Weights of a small mixture-of-experts language model, trained from scratch on English Wikipedia: width 256, vocabulary 4096.
Below are experts of layer 9 (counted from 0) of a mixture-of-experts language model. Rows are named router (the router's row for the expert), gate (a neuron's input weights, with its number), up (a neuron's input weights, with its number), down (a neuron's output weights, with its number) and show model dimensions 128-255. Each number is 500 + 40 x the weight over its row's rms, rounded and kept within 0 to 999. Numbers have three digits each.
Before each expert's rows: a language model's description of what the expert responds to; "comes before" lists some tokens at least twice as common just after its tokens as in all text. This comes from a sample of Wikipedia text that the model never trained on. Tokens count by the router's weight.

# expert 38
What it handles: Adverb/adjective word middles. Middle and end pieces of derived adjectives and adverbs, such as occasional-ly, particular-ly, independent, plus words like based, known, used.
comes before: " to", "ly", " in", " by", " of", " the"
router:459467446487488502599496518497438529491480448449530467451587512442517491496422503522495455473485520428535498558536467514436483600482505536479484414515542484489474490501507534462559510539548440554505447565483553520511448485464459497432524528469533544526485470486451517550487499453501444525512529538555579488448479503470454518593465529494502535520514528482470507537454456542526551564445
gate0:479605487470529506469484589543421499489571450529487556436496546528489498502514644553410465518533526442449522490463550509417507541487514481497519454481444487487506479447451508465510433538510420492528443454486589459538479508477482478531506488478518464513461575441475496566520545429442464458510560464518534505530497491519421506446447495465498416489545529457476548490623412495481484531480
up0:497436573558477487458465502471560527462463550518526451466486510535524482543425447462477549528453532435530441517505505473484520457482530538547472580538501576514522491506548486530480528538462550463470546539499401435442465470516563557469526473483511470504491463531460508472434453456509541468516482472508497511439467499557555582464562575547518509441450503560540505401461527454427471477499
down0:496552525522526454491510482525521567518499490489442499484501465400525479466466509514465471528374499495525529489510483444517548588556435530476517561485475433464534560498484511485532438531498548464454525523458500496496491491477484541520535518545477460503562511529465516567568447526548573592509425516557450526511470546567535542483506517525479588497552468461550481450509486548565533517549
gate1:502498499499474508513485496551408507496508477520488496516519525555503547449481437580513527481479558451570537506547473567359476518481479443563442511461482497502445446429501567468521530495567460499434396477518491570521530488485433480434495510557521435542583529510552507511513567480507462546497520508530479543563448525476551476492438464480511517480504557530464506469491516490503528585461
up1:502507483516518557465469468553497553508494460520464530500495465569526536515434434479507545522535513448453496473551480527474488536571514524520577524504451489516573506536529577497591511531519534504474469519464459543501515474531496525387571460527480439513524528508468537550544489468518503491508499486569529562478451539413542505503486577480509474488444528525498468366505555491499552591527
down1:473565510465512560555481451494500473495530448495586457455525470467551494427465481478503506559563458465472499477479473571493531504544532476453554445531515466478519501465443452540570552435593481494507481518451471563555549473493574581427556487551546510529470556527496469452501512468531572433503512491521468500443427497535464468446512539478442429507487493526387425499434573427534399512556
gate2:499539477597529536521490521519567501443505596409449588486511513411477485484532448478493476514484442470512557481553491527525463502497456467532524481415521519485396506568441535505583447390394495421553553504527492557511516522478543531456492508523519567460460543564515564548478444564524443550535508482514509534543437514492501515548461526469533572500472514580493497532483538490570535456550
up2:504600425589477469527451511493509459515520483511478551532512503483463535505489492467544476519528507480457471488535462510471499519500480508585518423455515473482406550500440511498526471445442470444515544478548506535540606448479538493430439487532483565484409525542516573529448450514520559503452499484522471505593488579493503492566513506457502563435458478508507523565490488512539544469533
down2:507515463570440465494597481489487476483470498463538470494489523440521478521460491472549477520482459424510527456454443524544514508518617477462522553504523500577420476592504500464439520450443434481474529509497451531464533473543562501504496477562520504474474478472522511528401445533485471523545467458516483503464434562430513495492473544533501508541562505501537469492521542489535520520498
gate3:531472518570521492486564505466452529490466499510549494511476558506577441441401507450519478461499453496498521553548491522564570487502439466531491422497486571589563484486409412517494479514495495466512515443486560522540554557513515424416501513497461492439578527533465486587489452570499517545486528504503596475442526530421480521449514513524466519487550539488462575461511530520524458506540
up3:536458477549473522432508512567505530483483485496449475508543426465581507435537483448548475466505439515513485501525433442497490543565428455479466515461476614470457490499541492426604475536520500477509474519406528514571452525443451459470565576436541437465489462522487448500562465505501601470428574508504495527492526518490567547524564550490498506521458511483464521507482494514414565530494
down3:446502510526568509473493539535512525482476627502437458437480504462420500498535469522504490528492548525562526468528514431470461570457557430467457515552452485549534540541520497476487566469505564521504526569498511447529418437527446520509475555480447505484534506522423506460487436549486440480519534496540491481485489440476498531452524519521469514517502487480565551474522449515490432504386
gate4:524475483475477500450451478454505444482486537493539444487524501451487515513490498545517490538563468535469460551568501519472552560534535492448487477456566537554619531574502448486432471505539504529493497501473482493539594432470490497522515493432424448507518444439431520545531514418503446497501513438457499466460476542506434463469495472461487448493557520592455537501526492463484466550445
up4:393528481498500561475544471548541579513504485477461572532449430568507519430498480501465503495483559493491572477565549527530427431484467511524556566499495470451454482486514542538549511471488485499596468483496541493485560513561471493440500507565541557532483533533579489474444477550503580510481477513522491501595519453459570551502541466543516560530418452465497485487476560533500514482612
down4:476542568491429622497515502491452516514482493470442437576483493496494497595480469528544447518496518509547557509549519498504502473431469487534514455519478456516534479452439488521465504517569532493537443511486513417538556551487452518464491489531527523472519594495521529570524509512522533437493481424440500494488476498485546533514564475531560511535500541512428495524543516522530577543531
gate5:519514518480564484550509519506445472402458526432482404422545497470548462552565491534551548410531503519513432468501501534469484535496537496476505567544520494458554432488526489482537457492432511482514525647491512508534472502444548514485531540532450516475447490468499494475436565515528508595606517529524606504519506498495499547500522526566495495504547574478496526500522494492465502494503
up5:493469573509477476416521445470499535559583488525535565476447531499536442439407467513487491471507486449518488503515477559534537535447513515515529484467487501543536482469443512398520419525531480502528456542522581507433461479589499516457501509508495518426527502557497523582559427462503462535515430535512497461503537532584456490519410545514624512513488445571426490475486510495488489551600
down5:484483493522507458522523479471546445609499522526479553504561507496491489505458527438513547479505513490525467426440483547546519440434492498463414478487483576486469524507524537476496514546468479434518598512515525518538542477468524505500572443511514491477504487528476530501448441502459479464475493473554484535524555441513503542534498586540465597523527573498552497510504448410544520611577
gate6:411432517472491473545491528472503577575534507398475471460432522468515477482512513522516464592483527442527434435559522522525536456438494485454523542545557570490461408511518603468555430435521468446406489500458453475506593456450574577494559455464522505518445458528565495543532457447548492522488512509547507469557506509551481515466503469504492529537528530470446502506507433559509530549531
up6:517494490470453459489473595538503527560501536447523497492515452464503492496534581497441509536502524493505447528538495461530545487518486519468547502518529565471481395490573628494540465491546442505429425472550464511502554479466559494469545422478489451477496487503489458500537527432584463563393506511506524513456486577502486510513530458507526521568487556478396470508493495554475454547559
down6:470462482526463582506504475515573435500474488464439495503532397509576524526473582552418486496536461482522461491525531529510511489466461506478488530544531562542470468511496519476529473407459505369479475503484474475513494485439601524523517472562487499479497491518588535477423457535483510535478492516426525522562585510513480522505506439518465483537477567458534498447502472524503506452533
gate7:518489423570486559518536535517474475453460529515510496407433488501486515552518497487536526453392527458498536456505550556546480543514490422639444461521504551553480474452575505492530490453499456548479509468516533502498470511461526484465500532445490496478503497443569489486505538456484385493457510507400462498536458486405481545477483485528559491525526486524526520441465513490429564516437
up7:507493480570545490484558466460498512476495486570524447529520565482477504501472479460542472547501400484511525463475469445498507527547472462513509516455503540431456528606502495521497502535509591459462550493499500456533485540471520463572522488477499489507530474554485518523514559474500527484583488506550449523431442469449505447585474497423446517522493418452546509545605577484514525467493
down7:496474420516466543473533563505538546551495581469549498432569483479509461491528471563514541556501467531572501479548427543478518502482452446532554482561476487567454525464476541438475539493473495566508458446523532521491459487461482521473518504457517503439482470564482499615574472455547438489516477499448463457439403485455499558528453572593494541488503522476536525528535536520535464512506
gate8:541431512505545540555563537483500464517443498481458496429485495468467512492451527518486496448436562407479482464534525506483480472518545458487532507465427579536537485490462536402541553548564440528536495459460430515456500512463438533504476500500451534517545507479541553532528414499554445514464549491450468485503461506521542528514460443462429561504483482484573489448492480545499498470527
up8:410498477501518450477509433468490476538491494496520496546531487478512461477521430505527442541512452610520513481508510592513468527448448563514445510503522421498512468550487429587471502390464512500475583515491581425573552477536479496504559505473595491525442441437462500466507474463411491485561477482591438562515514522494515502487501530508543491464537557489510502567513535479489511518485
down8:450497524424488561448502485505475513485526487481440494548574465479505502501518482448414498465592495490466535529455492546451441568497529554438413448452489573505440578481583468438501497496546501520510510575477534464430548527554442511495533544512511469490415544549416489512471527450552484470515456493442539515505564489499497512465474418533523525467536496493482490515477475579498542517484
gate9:473584507476483530561476488454483503509529512631463577504498562519480539507460501575520481470561534414533429531484495447497528559478528484494488483572560518535532481509489487490499509542572339456541390503535477496500469496515450496479468499496502498453514513541508560434532547510539517502526443530522573443446565490541464463536484479536522467458468563435526509491539533424546496467497
up9:499432518456521482461536511513534486482446483513570451440544463458468452487474498488492519495460507529454541487497519545505483464526462501490571481454557495466558506456509520509500470484503593557467568438410434480452534474466464517505566586467511499496484481403487465553496415473445495501451493497457377464541443541548535531482455431417516519536579465551395574490458466490433467478499
down9:491433455537486589469508549486543510471497471410528510531529492532492425475589451496483470503449497532513520466505531495484466474499548473490551556508503514464522534503510497499513461464478476480526552482501478417560541558503508553505528554533541434516488469489499518538465454525510491525510550480544486465514424518457418496469445489533453534457520522528497412521531537590547563529507
gate10:562433495504427547513427536506423462483521447469534512510428540535540498472415488511490441489512495438444479493436482447404582531459511503531492474447477490489426440486547417509548468503413471567484490551530540566502503445534424421395515538534396495577506525478516494446544537464490543505518515500594445571509557460596474484528478474509535509496512525537529482508516544492425496557465
up10:434552528420414442489578497480500515469500536500435473518571419430468446459551539497536467523441505481531449507541494472555459509475492446461534541492537481497531447484530511401429525523484511494495496496482435456500519496483526503493428507436552482489523553545488510500473523502527512501449472499489521429532536477511521507473490549494373472441464538484535542454477459478481486435524
down10:479500516471539601552461478480491443496463535496581558490476380451480465556480525455467508542424587463534451600545538483488555494504567577540506467501540580485506559502447511501522563422540481467521416547552451451461441493470534565491552488511389491447481491533602532525480469576486480472453480512544548538523482466499490519461554541442535497484537486511512534562518510502513525467512
gate11:535570425559491480509468528475385493525504524607431503494470564570536484499549575566555503459487498476497478509538507487519476518528428476479547480537583418482451428467485465513484549423529546549480489507498542425460547398466485471497490478532480527399457588452493459504566527432489484517502485507505519520506512452476499489549514498520527569533548517435477533545485474505527471512541
up11:552554458471480524550539507441514538463482433539558462460501533447537444483529481563515454531447514517496474455499526482474537472485459556442424496480534466532487559459553445574526463440550443469481543571523523419453391504491462545490476473482534553459516449509507541534546524508508553538572454504509562535489559500536543489541506497523510527539483481439452527547451499468475477454520
down11:455544523496511489463416525541466525474498487510506520554558453465502526511461489564418495533440427516479422493488494474467464625475410495549518529496470482517510423541474408513479469469484577497506515486503474504447507554557516521389507463463466521446498484495461506468487512495543441524479488490566454594507446548541569476515501501594498467451470497437546511517512468442500491494518
gate12:539500435553483487529472586483501505546457516520523527433512528515442476432522565490537536546472496464481460537562500474531486547512441518556451465505473535538444475510527553509495466526476496550509419482573457542569484504498483420415491493527575451519489530536482483458502595481561476505463478473503513506468447492545454457543589500480555565483455520438456476484572479551531530450433
up12:491550462522479494568476492526523532443456526465552487488438560489473430517463464501553455493451529378436536517480474414490468545486538468464530573471455463486498501533503489524505487452514498507551487502517476533549544536471491442527452496524577478498476504542478536548522492514451439485428500451477515498505478535490479527471548517549439498472483496457507516473527468483525447466529
down12:558468490504523517574445461558536554461492487517474490474493539507480470538482455542479525463495490424530532540567542468521486566417431478572491477549447502526490533469516539442485557502446523561460525527483451502512533607470490534491548470410473561514483569488500392523528470476440512511534467444510535486535478495542477465467544469449555528478509475505507442446517551463509481511556
gate13:519460425494535386494444521509472538499530534453550512503509492513447525498548420521484491529539478528455427474496395593475477486492388551493598497494494449460489493539540563498569543571513487476527477458542486575524604512453530439433583483489531476452480506532475491566500471498516496537507497454479527511593510466552492541531486535511502520494478513470518410485570511534506509486471
up13:514524558497441569441578490424438473540463452550550524544500443483508389491430464496492467552457496513510530494485460494517489516495543524563491544438441526531494510471551520494492498488530449543564452495462557502481531484502489507512411575483497460488519521467460494524581413514580445477472457534446503429535509529486530483585475549502498474541521536478495500474534501536485565497575
down13:542466477474465487503500418491480518471506442524522513432507536460519539480491513492529494511454477550552450499501566521514500542406537511449452562471446488464548472489530490573472499481468539508482431511478569473550462492556491540561465518497556537577537482557473532508487491501574548485497488439486470484528553404508534491552449426475498561502513472489522479372559421557389472431529
gate14:561446470529457432504435507490405525502515515516521527481577412509504567515531531570524540462482529454535508480559385513485491542505448521469530453532530497464481525543457463512506508501518524498479507476522461521561566481471551393439534558579530509478540503524489505497460550484486505481465523519519511457452526474526449537458525613507470569542542480517484535501468527521476480575471
up14:544445526434541503451536452531503523500467507465491507528543463492525557511499490500462597455491539499472471516473490513528470474477472533488487577504470554448530507497505472504541522557489463424481470484507539560426515465544508531490535563499502513487538496551531511504477498531431479485422524461520457489538526470479520479556506514503456532473521483507507475556480582458507525590504
down14:483587446468459553465497446483463477442485581493490517562477495531523576504520444529554572489487513537464540471578510526499519477419482547519453537495491530473499548544515532473569469515527595558467547517500516452508522515486529539627499452542546483458528508458444504503489553461473512496552509493472491486547539523516516530489523542555523513573480551424533459524499499474533522494500
gate15:464464507461404531493560463449485581532524479489528547563556487543512474453501494450515417457528517475501494577505497521532511590546458463477510489576568476562480454512578496454492432545561453547449529499497516474493489452378488516529535508502505548546510546514492459451546470482475474488545464587477512479524480439477467455582510504573498494440438499530584565487481455463412523555547
up15:524478529492481526520555510520480473481548525439427541490499471491514537551501509427505528486487452481565387537498566471507516446520449508525537437558541493584492480545462475479503517484550466484410514544521514429519492494469435513548494502506496511463545487538519481467531459519493516399490479498444522534474506499437516500523482612533502532498486569527542552445540530484499524521473
down15:488463491543549473505426548457497496448476544531520408442489455548477459495531525511435559527528498520528481465477607490548539499492578454588490463524538529509421484433527551481514455469557522479504425561465517476515495517511519538556450575487516408576501463553484623448579555438462461551522437456500521500468461461558534479542520463501511540532526528494536482554581454520480520482600
gate16:468470497512521509510510503486441446578522483539506482551494559424531475562434514447458559417549493445499452519488545506500533517529496567518469473474509469456492459516458427485572484489474411498481496471479522524505470474546514506497546476507491538553528576460517517552481525507487519524530474510574564497523489517456455538502521527524548447462475480550497481494507473545524521500483
up16:519483530515512469462448504495435461618570517508470447515515505450531470576473557480457552467546487438449470498495514525502482533561471593503500477509528475453482493526485477497586440486456417493507524478500543531495449457519493477483540478558479508499497559459488490520464498466479477498542463503541544514528505564465427548530489561510536472491495550523439482513540483518499539506461
down16:473491483430495458497547527502428475462539461552528483515546441432484521508491529498489534506557530498475463472548520436472498495498512473511500402467430486487475563505471458576451507488546572446491498526507463576425537455537411535539519511549476510445505507387487554496529526492553494513601477498431510554468423479551541500513476508512521483512500528603447466476461500396460494520476
gate17:387438449500503511526487503510540511507544461554418482483554424568519550554488473546493559484505452499446458570459532513489413553518545489506614453444496501504451532499522505521554510499500466495522484492505491495495456431458478477457553539465445450576468490514465542413515494510405481499518471535497524482514524540481526485521522601501438483497559522560489488590474471506472515405508
up17:453421492535490533522513561541510515465611466512514536439531433541520463513491494460493528473508480506494456512444503512518520551546580484491566374447472554540486540498508540479510531554524473522490490482490458472487488444447477466466512526515463440527469518514468541477549487566472550483543523493489480441432510526465496493493491517507491476477529487511469530540441402468505554486510
down17:485501523531520502498444567494521518399497480496513449522500452450495499516493490496517440501502474487536529515444467463536560461563540501521524564560423473572500535448560485516467449613463567503438527509494515482478506447436484515528463464468459412556497495545489519468451553499496518531500424515456504513484475570451512481505529488546446466464462475529538450469546425423497471460493
gate18:463460553439492461508527480530537430416496485469506490443520446440520519532445487538484526547549490521486509535577517490495496465545483452506447484537491449490534522506487540523565553522568512516514519474517556506499478433523439463546490563555460573506455494475430433491478577585575546482504564481556497533502465396460456497529492536468430447550524493522438459478502518542518532523464
up18:610498523531464479481467466498525530580455463506526472511383479575448432491564495409499585473509513500442476474510464471506529515497498545470526541481437451494570564513573480477430471519448462542547492525499505483503530562498519487450536400529511416540522516503507494489547493449458494432488455515471511507485528593541591477531525537555520487467507458489554530531538469432516454484525
down18:571497525511502572505496528473438464585452506473528499506469510529450533508520459474495486469573499528525442513562497538473526448467445539488506524470453421454529508492603517492496505472479469544476531580477517476554552495522556489508519407522548484548518528530481494531505499435427504514590504551485524539446495485489556526484479393540550517510512513478457546434518473517541421509500
gate19:491539521481546491504524485551568485465480480477474437471520443483478538483443428456552472543505577537487462499396513505526437531521386489499542505500559476489476553482496509463543521490581542505531431520428429536479505513409490417471562542503471449547477521458496527468503463565439482501524492464618539479494474591539435467540498530485539455507473516551469470526536595501552461552512
up19:469495477467529495523513459464549506503522496509510443524498499525482492470512454503521466446494547548541535455578566459551411483491524532533473530505438452491469492510474510503464484470499447501538498416571526550468524497619533523563413530491468623466457448478475466429504569521501543473471570557435466505502558418483496490476506501502458540488475499463502494486519469527498584452533
down19:480552498534443525527604488421471543444514550473539499490502529429518487542483530508506484495524478479416467504464526506524461566521469521470444380496542431511501478499468563495495516455556529527545484512490554455440485492511455400524478546565423511464509510511431574453489486514557512465486497549522553497452549567496487471544470526493516478455503462426544496521450474600480490537463
gate20:487518490496519562514459581527504459490527511402491529477633456476518402558498588486483484464453514482559511536559448467539529582503523512477575417527527483536494477526429519505535445547484482531511511489489502549501413479529494503514506460501440531473492562482480484444477506538557493530450427570502579491411493549459520520498523542502495441465473533528499485506505418489514524486438
up20:487489552515472535501504532461530514534494502465532506433628483531479480533484595526521451443475467474528553555573459491539512592487472506511534439527544493475486467581506446550512426578470504527514482515501502516507464510479567518501504454454490516512471559500420478514486467468460430466563485539507618485476529549475498509479490510572490457503462540558524464535544421533483490539441
down20:501553516484512552470512532436555507465525511462487476530524544517539527530499538442478490507498459534547522506505536450486486536512508483489501479476510549515499483506458458616497447479464543580562544546490383526469520502443513470452459526430519497502513479479522574391512532506523495480531440474531477471550437502515552486492574464601498464567497479523508425443541528507461522467499
gate21:550471474512464470490487495553444502484513481479502522443478521542501472539512509526450451538464454452484586554439527574504520521520466486502507464483516532478486452497503535500459507570467537536548586475555578575431532440529468483465507567516574563499472510464569548532507500408477535447491538468438519559487550492483479488541521442499486480530513475501443547502491517551539593473485
up21:494510547571478513538578523528586444507456510524504529523482479458517427500487556441479591458435461503486461531520479449510547424439460490508455520508491552498484441512496461498530536508565567551463502545561498514572504468459520483573623517468542633503531489472459454508502460507587593490528449529463527471490494552522452488512528583462465533469505436484536483511526459546474473417492
down21:507497536481548429542452480523544495539505565531559467553535494464473598507527484479531542471470464464504470596488466519539479523496468499555463564480520577489460514453534516450544524413462525527407491584508479460469550484451555459540513471524554567466499544467446447531546516471573547545546518573508533455462489431503512432465521529532528537393577452485501441493524557493566512422507
gate22:495440507536518497547537518452448483483454520478514491485504491477470490486446528485497449429549508456573449485522482506477468510449513470450484468503433571505432461466415446459511424523526566526414483493517570519560523476475527492390494522407506469505496514505487498468570449551575471550493446481540516482491472484502460485535467544435511511519562558482436420454517598504458454561547
up22:532557484469550477494464441560510487516505422486417556564444447528534498532549443493533523549446432576510552480501540522563463442453514470542559503483557459466494544542526541501546524409509477431506523490496472510474473533550463551606537533586502489500476509479543568535500509440476476464508552483468520534504493489487507555506541483509494474424480506523489490578477403500439551438416
down22:433455513490469533476460617500446503515521502421493433485509465529519528552531480507476512492470476510489505478542449430400518452513432546446597512517515471478535523468564470505484533550512478516462508534501556474504490472536430461442517501446509593561459444489506515524466505511490532524492473489508514506494460446591500468520497492499472543587543501582490536436517474507547470503502
gate23:424491575541487530542457520460428422501509471484516466566497481484511489557436484478524419493479529478524537523493488505496511532476523440490494505493436514539420446472501546507514523491520534529494482525433497552463504509593480535511484555440514567541457478539482471532461514562539560489488523480480500519602544522457501489554519449523518493524602501499492452506465499495507514548473
up23:549520421556473465534491489495521532540480497525491507488469528555457457491526444503470452488461437428478457446484489516496507469588447526550528498463457488432519608501503473594522530475486481502570508423541519458416487480441489529478510450535501521506506532391456521535505540455467468584483503475452547480526579439457472452490507415557590539458490531512468499498480551479538522475553
down23:530494527494496502435494484476538515534446538453523514478451603520470497508514461465543469530530466452529588485501576465493532440468484481494501521460503454443529511480573503484554538518407489523553510466531536489507445453484522536531481528493564518476516571454448453530502456441482512540592517461517506618564493451555474544525525447531527594465447569467468533530508488495492543534507
gate24:459458497528546466466492482475454503478449543492476524535504469490485558538475423540477545536484491473562486559468544512555534547468514505536474469471476421503461432525472527467409498476520595484509503547602506490491524529508457498489500479519545518508489502432503445509499484528457458485495523479438486457556513527506486527482473490551465461557494522548566510479433525482492481516473
up24:503535535504480530545496490529506474516495428517470483494458512484465418505610573484475451427533515463401512426512474454435518436518541525456574554465456529443476534506535458505590503575471415548509492463421473437472461433488534526507443490475570476517527479485498553483489567495485528586556514531592546554498519525479469439474586565489519479428474465380484485499516466485506532478452
down24:493458494493466515416498490510478505520467469487479535426470526438463505531471494438557473492449446486450496460539472531496459451523479532514463496451551543462532489586455489394450526511532441593509519549487523517572490453548490514505499515487431414538509453436499505548501544496566504516531520484531522478479486515492542477473521465491535509464542502440455520499514502537517466510433
gate25:493597483537443492547529517553511492513518504566503535487572458475519470541508508545512489530483544417482506578478479508476452512492566432490500497503478460483463488464460582476496558445536470555502482541603430534519468484447460492462512500482440609461534531431474451514530505432517473478429504436568540525492591525490520501569505458545430542479546556452484559453511448565501465488531
up25:525445540502516501494513456496536487487483529476493532583543502566486499546484467473498537484483487563545492458549474509535547544558557481558466483487474502504530433522572365457529536482464521491564484530412494519527476474527548521587549513501470497528444463505486568426459503596511418562560411552463495479520455417503520526467516543514537514449500472510570461467545509406482508451465
down25:465505509478555512542529516498480571508457513509480442494478555498524414423502451492441533437515493514472531465518472521548541489534515522533454502526605457456517528570540476540526489515561523503504534492526548554439423516519446520500493438542425513529443503489509488511564578461455469481554565510497453523512488503403426512500514537545457487422485469492525497467481453569496486514500
gate26:545566503513549521544434470539545546547502517480489422402510470466462547521540513478486554510584458605479448458487482546509524466511459506502464478566514497504522543499442528514526466489521471470439538538455497460531499495478489403483541577550489459465415546491494517570531502481540576512540535455488496564488453512521488520399503445513498554539512473494480445473529535560459539496477
up26:527413441503508527500494534447466527468507516569451531553481481537472448527500527559504519539483472562539568451520487505465453517548492559495468550487521550477463528488570494530497486486541495565531493485520401478579499576457541511499490499496477504546512460562501562446430535556496448407487476488535494533512505542493654487470554548497514483545518496456504554495441490497561532465472
down26:481461504510543504495503592448507479466544518536531467549536535471524455473439497493427474472538536452497429519477513545530445546536555505529454497479466531480498490495532439493452476548521527489451512518471555461482474454552459486507492487475528574536570510533519599473470450550510492438482499506468524479566532570538562474521568561403474451488417517498489532490522513463423547560559
gate27:489554564435486553515489530517475486450569549429467548479560531465471463475514536485530499494493445532436450516475520462454579534522442565523499501523476490495468452493507517453503508542483476508472605511526542526498458536478412513464495599525509548465607524485503575573518453488529445515533454504568476486478572502463484531503462541488412494458463513478393523482466549442450512558468
up27:490483491516448489476531518524484478525445505553495501533476471510528508450489437511538461541478586503530568587526486569532413477445558457478453481446555503568513530522492464507459489428513529508505484489486483484556522490590523436528556458479448467475392528524471461440503554461504572508496493534502479480505462489521519485520542429460535533530515484517597450517527446570566454446579
down27:454457487519542525518452571483477544483526476525585506515467416490447518464481551502428454527509553496565582519578597552477449495501504494501413481533523467535522491454469510485496474501501539550435565468490508482571542503479466451454488556520493475516519540473443419510500596458456425469507442451558465503467521492479460529505457534531445557491513440466532507516472468551520517483483
gate28:485544516397467477506438516478463507528522472490541494473467475467478483496480524491457516473479478504444450515468455507537496407520377511536528539557463461482506535416512479526521416576527460482440531463546523543536573499530535413470503578484450558512481503490460503562562514515615536558455455466541566478474426500529516455534519442507473521481515494485486561521500499524477476471486
up28:519477477480509516450440570518491475465497497428490464554520535513549442506574499479573484504529482558589464479486502455550492471494471493483511488444540500506528498526527537555514439561570525536528472513539465514510424507488515595485528477494509462564487469421502558546496514469543467515481486482582525462494476451502481398552531437543536482495509465515528416451524470450503463566447
down28:527561507520491432562534495541501483456504522491464501510523531456554522543533515460509502453464466490459476450438429518580499536534544470544494533484434481549525490511494473433490545440550513498525521484478515503503494445513546486568524509487480516506535559506422534442520459425484446490447509536468529486454468498458501529523427486496492504537495621532510480497519511487464487506589
gate29:433504437503554484547545457464485590449447538481517532483541461463579443456522469531453522474442486511459503475524481532525572453535575499530507459409503520490414532468482497567483486516512485502476550509492499465495484471522480472518493541531538492527519431493543543518445553517476470525462471496506552453500486530517445523516481453452527487470501448542454490518478476505471508546559
up29:521362515500420502524466453446579445568487471569516461481509473535485503522454504476501535498522455454426600440510550484498449523476527539501662498563477556554518512446535468526515476533530508556515471448503495533462478468494491474503538549523452470552502568476482499459494498545489441439491453546502480453505450551460556514490537461562478498451431537506494479462463479474493522498496
down29:494471525465449454523554542497472485548542492506552469601519496505510528486505513567524511544418484496466486507488487490476473541544530468494497412512490528569570497395478506573520489435530525490565539595480563499514496542529435462534478475525488562476575481503561538534533512545567532461474470541554515527447430507455455469544506613437538513543412467472462504557448461490560534464516
gate30:547475429434438493507520562536513476489497489458513492486546473455536484548508513498481458515528487496482545505435480506422487524463461551494533512527521496542456448436513480473454449514488538470455480424391557507448437458502442502396413516536517526548513533515477437503501481483466539537512536521544460477520437518455489547523474556528475545407506468544514502482511496506494507534414
up30:507468481541485557500456417430520581444516531515512522479528471521499512504467436505510550529508512529521511468457549505557506476554525427444461481470438478522544509494410492532539557505521455516536578530560446585585493523460546482614613535456482534456545488492569540451510515460528407433521463482616529513513516429527483535489570516492482524537453554451532470473468495443455536452511
down30:498464480512542590471536449475475470550484506566501549490540535511521525472420468541538504438519502506507438541468517512450460510563510506613506473442484498435481520517539545534565538473524511541516512452460476500530508509418480462555585516463586509464525493487409519564489525516566500463565452602484554423485580536491555535504559463532533528571483554522530486501464510458458529459523
gate31:495465495524519461546498540504579500480501470483543484502489459470522575562485480484506391450484458534467466471520566526496475538428484557518452483483475531524482523478476548450485494489461517506543494533567515481519473553486540467492510553534544514526492432535453526481502489469557476426477459534519480511463507472434518514534521545516467577450517482451393383425502530504470489523564
up31:557532499548485477522574492529547519508530477534558464476460461498464486593496505483595561502564468475423430504414528487535443566483503413520519490482558476483483500501576533436576558475466492523525589535439414509547489507437544513418496518484501507493481416478502542452479509488453464524550474500441534506533492510514518465562582521501495497503485528475516492494542476586416543461473
down31:524496453535503421482569522453556471560498475499489566451490414494492507464477520448562522574528470458467524490423526585491382537476471536542532476587503482497484490464517532434460522584549533487553497464539482491477507567419446425508443539489434513462473414469498424466483482488406426453475450474542520473476466499542464505533489574426531499542470483586501471498538531486400507485464